Experts of a small language model.
Experts: 12 experts in each of 6 layers, 192 GeGLU neurons an expert, 2 picks a token, a shared expert of 384 neurons.
Below are experts of layer 2 (counted from 0) of a mixture-of-experts language model. Rows are named router (the router's row for the expert), gate (a neuron's input weights, with its number), up (a neuron's input weights, with its number) and show model dimensions 320-383. Each number is 128 + 24 x the weight over its row's rms, rounded and kept within 0 to 255. Numbers have three digits each.
After each expert's rows: "gets" lists some tokens that make up at least twice as much of what it gets as of all text. This comes from a sample of Wikipedia text that the model never trained on. Tokens count by the router's weight.

# expert 2
router:141085114125175149159152188083087126142137144155143118121134160119135106164099117155103126174124135146116093142098085140115119061138111149106110131139104123147126123139099119088101125078107128
gate0:161096157126138097117113130127172176145116148140126123126130118143127132084133162127109147134115102174073120110152178153147156154151094108123128078160135166075129104150143128139131142133117131
up0:128130110080115130133136061122114131111103144152074063132163132149130094131110098145108107146162153130135135139109129116146165135174123176113110114105150140096129151131176126151116139107108126
gate1:149152155110123125117101158180100111128124114115149123191127164117088146176111102117106125131118110091096180152119129115091147141099111162125124131144146115137157096173113120139139121134119071
up1:121097134142139143153133113099148135127157133144101155125091127114151136147146130135152114134156073134120087100135178151135112134122119145133163067111149121119112100077154085144100127158099127
gate2:125154098079135162110151148114120131101120107125106116102120180126186147082105123156107130114109116200144127169113161124154122100132122111125158112108091082119138141168138115146102155120119123
up2:122126162126111093107079149120167166124117131108112151136134121173088121077125139122112130145129129156125151102136141155088079136126126135130150107120121132092131134166116096081088132135146179
gate3:100133150122118161135149108112167118135111146148117109113133146113165123119118148119151097104151113112148090136106107129152159106126143156071101138119138131136153143144105137135127122114113129
up3:103167123130127136135164085153146094128123118138105091123117125174159122104142187130144161140147117151151107117144115141123138082116157116084107160102132175166142146156141133075100085140085114
gate4:138135076140133126126146136128119112114184158117098133119111163124151125143129136159155119103138152167108106106191124183128127126168112123126126142148126127097113137103133128122116135115142134
up4:120094139099109124148110130097156117139075078114186147112129101160152138131116145162128127130094116113111144150078117067127127115087130130091115082128142127123109116119162123132126131127147144
gate5:125113098118115120098101131082155142119133171141071163111129127129093145122173130157139153116139122136102127110114102122102097133123140120157124112143115119173110125131153135127150123134098155
up5:134132110110115140148130120202098124124124080124167105134134137133106122153069124114113119145124152099112146112141210155124103130153110170098116172106127157107117124110073117150071080157127111
gets: " the", " a", " The", "'", " his", " of"

# expert 8
router:136140129078103133140096078156127136146124157095167117131132161122108129140127085145074120136154117097113136134126136125128155100119119144108139169099158136157129119140096100123164116111085115
gate0:121106136088140162098114150110141140184087160094111104147099141132134085125149122127151103105102152221136101102113113119115152132071096115111101103121148160131143104086156153141131133101149099
up0:107158123114097098091131091141143150137105133092112132109158132109120167099151096125123148150101116131126139118108154116090139127135141108131166125194120145163100120159182161147103132098105103
gate1:106125135156125121126076106134129140111106103126156141121086125131120121162154118128143127119151124114195139146137131112164127098122119105139092128094165116106151174070139108111121137124139110
up1:093114150134110109109135109113104134141117184128081130112123154111120142201087116133117114151165094094172125086166104133107118163142113096108084110126163100089149151121143149138117129117112130
gate2:143137105103096109074117122102159130104140092157160085135095126105184149078135107096104104140098131136146152134170123128150145092144087120133171180082142147100136174159148121125061128120165137
up2:118120164150126143045124157112142144147140117126138087143119150115129119097138146130123108159146190115118124169123142166123174106103095132131116147141147126098111124133124122172149128138142178
gate3:096161111112120117135121146140109142111114142086108150104138122126089117125156140143106134131131095099147092109144175126131129152153107128182050158151151120142065156138146137124154098106090129
up3:150153094121120110150120109168120124120120188087148096102139118136097116114142112143147128166087132121122104086135171116121160124118115078151083143133131109155100135143108131110160111099082092
gate4:097089139128122091118131122130148092163134124127121112167129161175150145134133189108126132164144129109114131146151133147131129133157087149132104115160122152111170130085132105120147089168131140
up4:101132158122098117110096136130134146117108120153150125166153128100115130101135160109092129128141094084147123091130153137096129155132137122114101145107172078122124140123118159143113115144151127
gate5:108113115078111077101156124119119154103089100108090082153162121165151118140117125151126167161116099117133140164085148132111115137126123134115148115179147153141121130119155122143145129102139112
up5:130140113097093122185131114155125133127162125129140108181146121134126154180125165117161115115151183106107121139100116089108132087146127129118131160149067141136120120142132121100109111132116129
gets: "e", "a", "n", "o", "i", "k"

# expert 1
router:145115150143157071117130143165137162132054109094105135169119117093144156156121140160124082135135192145109079137116147113134138142095096156106093139103094178120147124132130125148124181130135132
gate0:106098135134122146163110149156081155109134165164110090103148166117143142105141136118122121144147120167124145144126130102171081110122158138162137165094135138159152131157130135097091130131174112
up0:077140162137156159134110152074114158115111154127119149106132135148128146141139154158102134131124124121127137128116147103160137134099138143122142155153145151139135117129095119154095120146138154
gate1:137106102126085124115139119127128100150133142126133123106102151129129159133143140127106093090146136148160126118123160114134173148069083100128189156126142149149128118154134150115129122175133108
up1:142177148123111122133153121165120100107133140134144133134099109148147158140104101105113096095116092110101147111110173138119165113107136113130145120113122137119148106163131196135126103121137123
gate2:134122142082105159180081084138096163080138132122109156114143124114094161104106095128112115146106183179100135132157170092119073179141179137107141117121128131115117134146189153137114117178139134
up2:132143101159142160167112122142088145135169107112121116146166117179193136120125093115116121118141143140154147131111150190136114134102133180121109122109133130120100120104121104122147143115112134
gate3:112101134092103121104141125121157141096107132109147103117119125141103119128175116124120132150155141161108082190129126124131081123113119124127136124164130121146127119137164103099126123094112161
up3:098144133142136146107157127106140129083120134127134165126103117145135093187141163140140029129096161158171133154100113120154141128137080138128174120131080140106119108124138106160157158123152104
gate4:102118145154103159118127126116138151126092122130123141130101132105141118152133149101129142086099109119140143115138126135131129118149123100115101084121056184112103104139176097132137141130131123
up4:060116102144103128150150094117156079124125167156074122115080110125138076096130097127109126126104139133103131128132109122162132102163137096095094097154091149136119155145138110088140136124118130
gate5:170125090115182080100155119145080128153116145152113112146120174115102087091136117128143152147144145170165148104134136126079126134171134135135147133128112121127161099169151103109122126115150074
up5:172100135109146119123105097149147114159096115134086102088177168094142126143126147104171162124125175127180139142141104111120160099147136125153141153115128150140110114091169149181127142172138127
gets: " of", " and", " in", " to", " for", " with"

# expert 11
router:123113136087110140148132150143112131135163099131099122122173146122087133064185121089166102145133125158141160113128184153135137120164182151155130115155115143148134124050127125110065117123146097
gate0:160145121108132119149141117135077130136105123088121108076112167125139127181097120121114148118117108136164115127116099105169122102152149125153150106115160100139158176152103107130105118099140081
up0:121153157132138112152131105125143106114128132091110126143096101133150117107144158119093097115137109125170134117122150134119152137052101128115120121099120204122095115099084116141130152156116176
gate1:143095153118143108129120163098089128146167121099102090133154158124119100110157143126167151086127188165122130137139112107148146162150153172160137121116150140127133134112186162120117121123136116
up1:117113153110137136112132156151101112117128142158118137128118098096117134128126096078070126118128175133138149118131108114165186143135112106123139129121141120117103130092141134119110150054102137
gate2:147096102128143109155090126136138119160119116147169124133140144138118131106101085148165153106152141124097145114147091129141100169151145139111109130080089145137128137111142130095099099150156142
up2:117117130139114146090175110107090128106096142143135152181081106073132138115145168140078169138132136127122114115086137105131121100107106057153123148134120117157147116110102154172170129131120125
gate3:086120141134122141148119125137154132087148157137137088103115174118087139121119115126150124126144110163173129110144143128115128146083112134143119102109152115155109135095122125129081116111157110
up3:086097094131150167114107123128169152142136108145137082115092145123144152087118112127162131108121133139134144128185135101157135121130091163062135107108115128106174136159155125109100134109092107
gate4:130106115103117113142128110124113088090166168108109152100139120123103141124115144176159116108123160142121115111107102119094074147113164152113086120116125125096163098116197179107123127113137107
up4:114123155146101118094124113153076144082132122122106137184153116078091157154096143117117122035147141111121150130126103112124109179122123150121135119129117125136136181141163148137117133099174113
gate5:110109134135163135048118115126139139095127154117123159065151100122097131116106109151144102130097119156168124150121136120082116127136116134099119095152112146140128136095141133120196100081120138
up5:134134143149093112115123122112161139122156119112152154137113123103100080134171099140095127128120118144158145113124121148159119147086145126141153132127108133113159095104193120122210142108133140
gets: "s", "y", "l", "ing", "r", "on"

# expert 5
router:140105127155116165084146074100089167165137110160157147109142140133156119135147139104168133127109123149125132156141162139137120174134163116190118107106128124130141119112128117111126106184137121
gate0:145141139135137119142106132088197130160109096112152119140062136132041118090140146124085099146155134151109088076139162136141109117102165151128146128143109114132106149109211132122139128149089151
up0:120149109180129182144101108081159152105108136114097169096124090164185148164123153098081122135149137128102126083124120172145154121160127129120099146152136134098157095135098128144145101190130140
gate1:110173128098125148154136128115139089121121079148090069156109166172142147139115136126108138122154104080055094129164161148110124160127147154116101150157100155107133124075112139134142131106108131
up1:129141134158156099130134158146121140124163180147140136088087100186107132152170126116133119103132147137133114134117134140117133137188129084100161170134078134151123098170102142177130142163193148
gate2:118127152106130121140106104121149140123099127135148102111106140126141146144113128092145111100106081120139097122150146159114134124118147116158116144125136123107120089112110100138107155142117132
up2:121127152118146145119111105129134158124096115162150101122085160116150127141094116126138093097155115104127144114121163143091146108134158097142076165136129138105130095074124085122141185128146132
gate3:173091109146162108164089138150095174126128088088124174123133143098174138166132145080100102089119116116093188114122161133149131129124164145151079127188106172084135152158129148115156138123119120
up3:144135077125121114109150187115113143120139117122153114138112146137107092172149105112140101114136170108109152146118144161154140093135133130144099131129130142093116164224135152094158192146126148
gate4:115102110157165111092125104094134139153173139124116113151134145138098149130130122112131160098107157138152080077145128172128081133133129125154131125141120092148154141096175140100144141147153166
up4:094107140112131142117126157127124128115144091157112137136097122124094134151095097115117143173117112112126079055129166174143142166179160145177143178126124091120133124122129121103116107143108116
gate5:083123117116093102137150139092119104082085152134170152101124132138178127104073103150154117113095118093099115164157105110117140171141097155134149128120106093189177145104158137129137134112137142
up5:157123142131101108090118130141150118153151087097127167137117092114079141160121164166131130119121138159104153113148122104111152128091140122128135128115127078117138172145152115187146138133077117
gets: ",", ".", "=", "\n\n", ":", ")"

# expert 3
router:129100113147110112132149128130140130135140108119127123088105127126125113088134109108166112117106109123144171154127124136138168126143127066086148125121132059143094140135143106120139117133095156
gate0:085099099154140100108133165126099154079165093159100116122154145154139109181141156085153103101141136171137119110132110119150149132077102142168166147103155101114101149142089114112138176129112117
up0:149131129141061127078119103136134136123091140143169153150153083142076122100155137133111115120137142104091127161166139120123108055144152138141117119127109127146119094125103180124118132098122151
gate1:105119118144119137114118132161132145113115112113156122144097144137134109134129173136182156130144109113169092136136113107165140125056115181131116163173130143120122124123133129123118125135128087
up1:147133091126163133110112191150182085146128121150136134147107124153094099165140164086129130090102108096130113182135135150157159140106154135120135101138130133142128157124129172111080134098092130
gate2:133131120128116102133083115110127148109096095114124119142103145130118102114118110173143102084135104073153123117147126120098106135137098114101150107189123129131127126109141091113083185191122128
up2:097077132167130108130161099140125132131094113134143107138173135120126133099199093120132153177141129138127168077132115171112103131121149161141137146115116120147141114108174132128167115127143091
gate3:150095132145117104162151144130123133181091123107117139138100120099161125175121164158152098127098132154138167154120101142127110131112119118113169131114115099129119134171087078154099104132148097
up3:130116121103145146162126077096153128138055153089152146151095100101109131079130139170108137122135117122105129132148138131139101146126110140117121094151143117131139107144138103133094109142133153
gate4:149166119122106135140135138165169124169119137111169081110114098176158122126122173145118121120127168146130134126133135095124148139095142124138111125118131097136078129098075133138106137072143125
up4:144114151119122118116128153149118111107129134159135168126150129078107120099133090125074121112107114113132140113119121134113109107143135162170079127109108126116133146165167107130161168137097138
gate5:141159198146150158160138097137107108124128135188103104116131080155149065142094136102097092092144135112104094091107111149147149130107109116130124109110123162140144122128099112108134112141149123
up5:102121163094108167115142140126125100112111111126123136083121137101141154133146074125128094120112117139101061187129105163118122125114076124090155116081144077145165132134112152112124093135131148
gets: "\n", " (", "–", " \"", "/", "\n\n"

# expert 10
router:150184167136088098130149079158157120124145141119118080162134106176120158139118112174145097129153110139129150095103128108093106104148140141079121148120134130094143113157122133118106112141131116
gate0:086142089103106100106103096128104164086132120142096087144136124154133123106188102109161106146132129137160145133134119116154116060118127096162149114112131106140069109159100094150115075160070123
up0:139123158121128140106158137147119112106138114106166161132127116088088080152083105133109130111138096148096144124108107120122169159133122138106132129098140118110151173100170130115111114100147126
gate1:124138158113135116125103114103092144095171090146052173171121138158116088131143133121141081105085106129146109096125132119140152132124138175096120096112104126092124137149113115129130133172164135
up1:129083121108147145088138161123102124115154068091098136131120132112112093148178131132125095118114108117110127115115092150140130120121145131106123149119106116153088109171152129108117154134174155
gate2:118148134121101127143107148093127140130109071119118146139168131079114082123098122116136102149100134132118132110137127122078108114147160116145133151130113107121133111138161123133107118157117152
up2:156103101148103114109135113120137127123117163086174126112114135164130128121167136114176142114138114138131123146124091115123138083117107158131146119094146149089159164129142144140156085106070169
gate3:108104148109121099124098114155160145108132148090117069120186124083130105162130134147095120110076122146140132134139173125092129151120140122103110102109138114131150152099141146100144119100144141
up3:160115127121115121132153179139100138095116141126175113169102137128173129131135124080092173112173134121127111152120120109169138128147135138144128157127126137109117112143133133099131138106099115
gate4:111126107148098093156129111093117125150138108145134148140133136176129150117129134115134117163112155163134150143120128116113112173113139085119087130143150169102110155126153149151115173118139102
up4:137093128129079092133130115104108128122135116093140155121115136098141179093138124105140082087100105107169152110150108152068133145112108144127136142123131119128111120092132153160123165134122131
gate5:115139118085121097107143109147157136139145138123095169147114146148132122143127145096106100141107140131092108131158166120121139120168157109115134107132066095142145149084108135136158116165181134
up5:087164137155115133131120132110069128090144131109146117129132091102129128149128099098130147102097126142166163153141149140116110178128142113137128105129117169162144096103128126142163137135093116
gets: " |", "|", ";", "  ", " was", " to"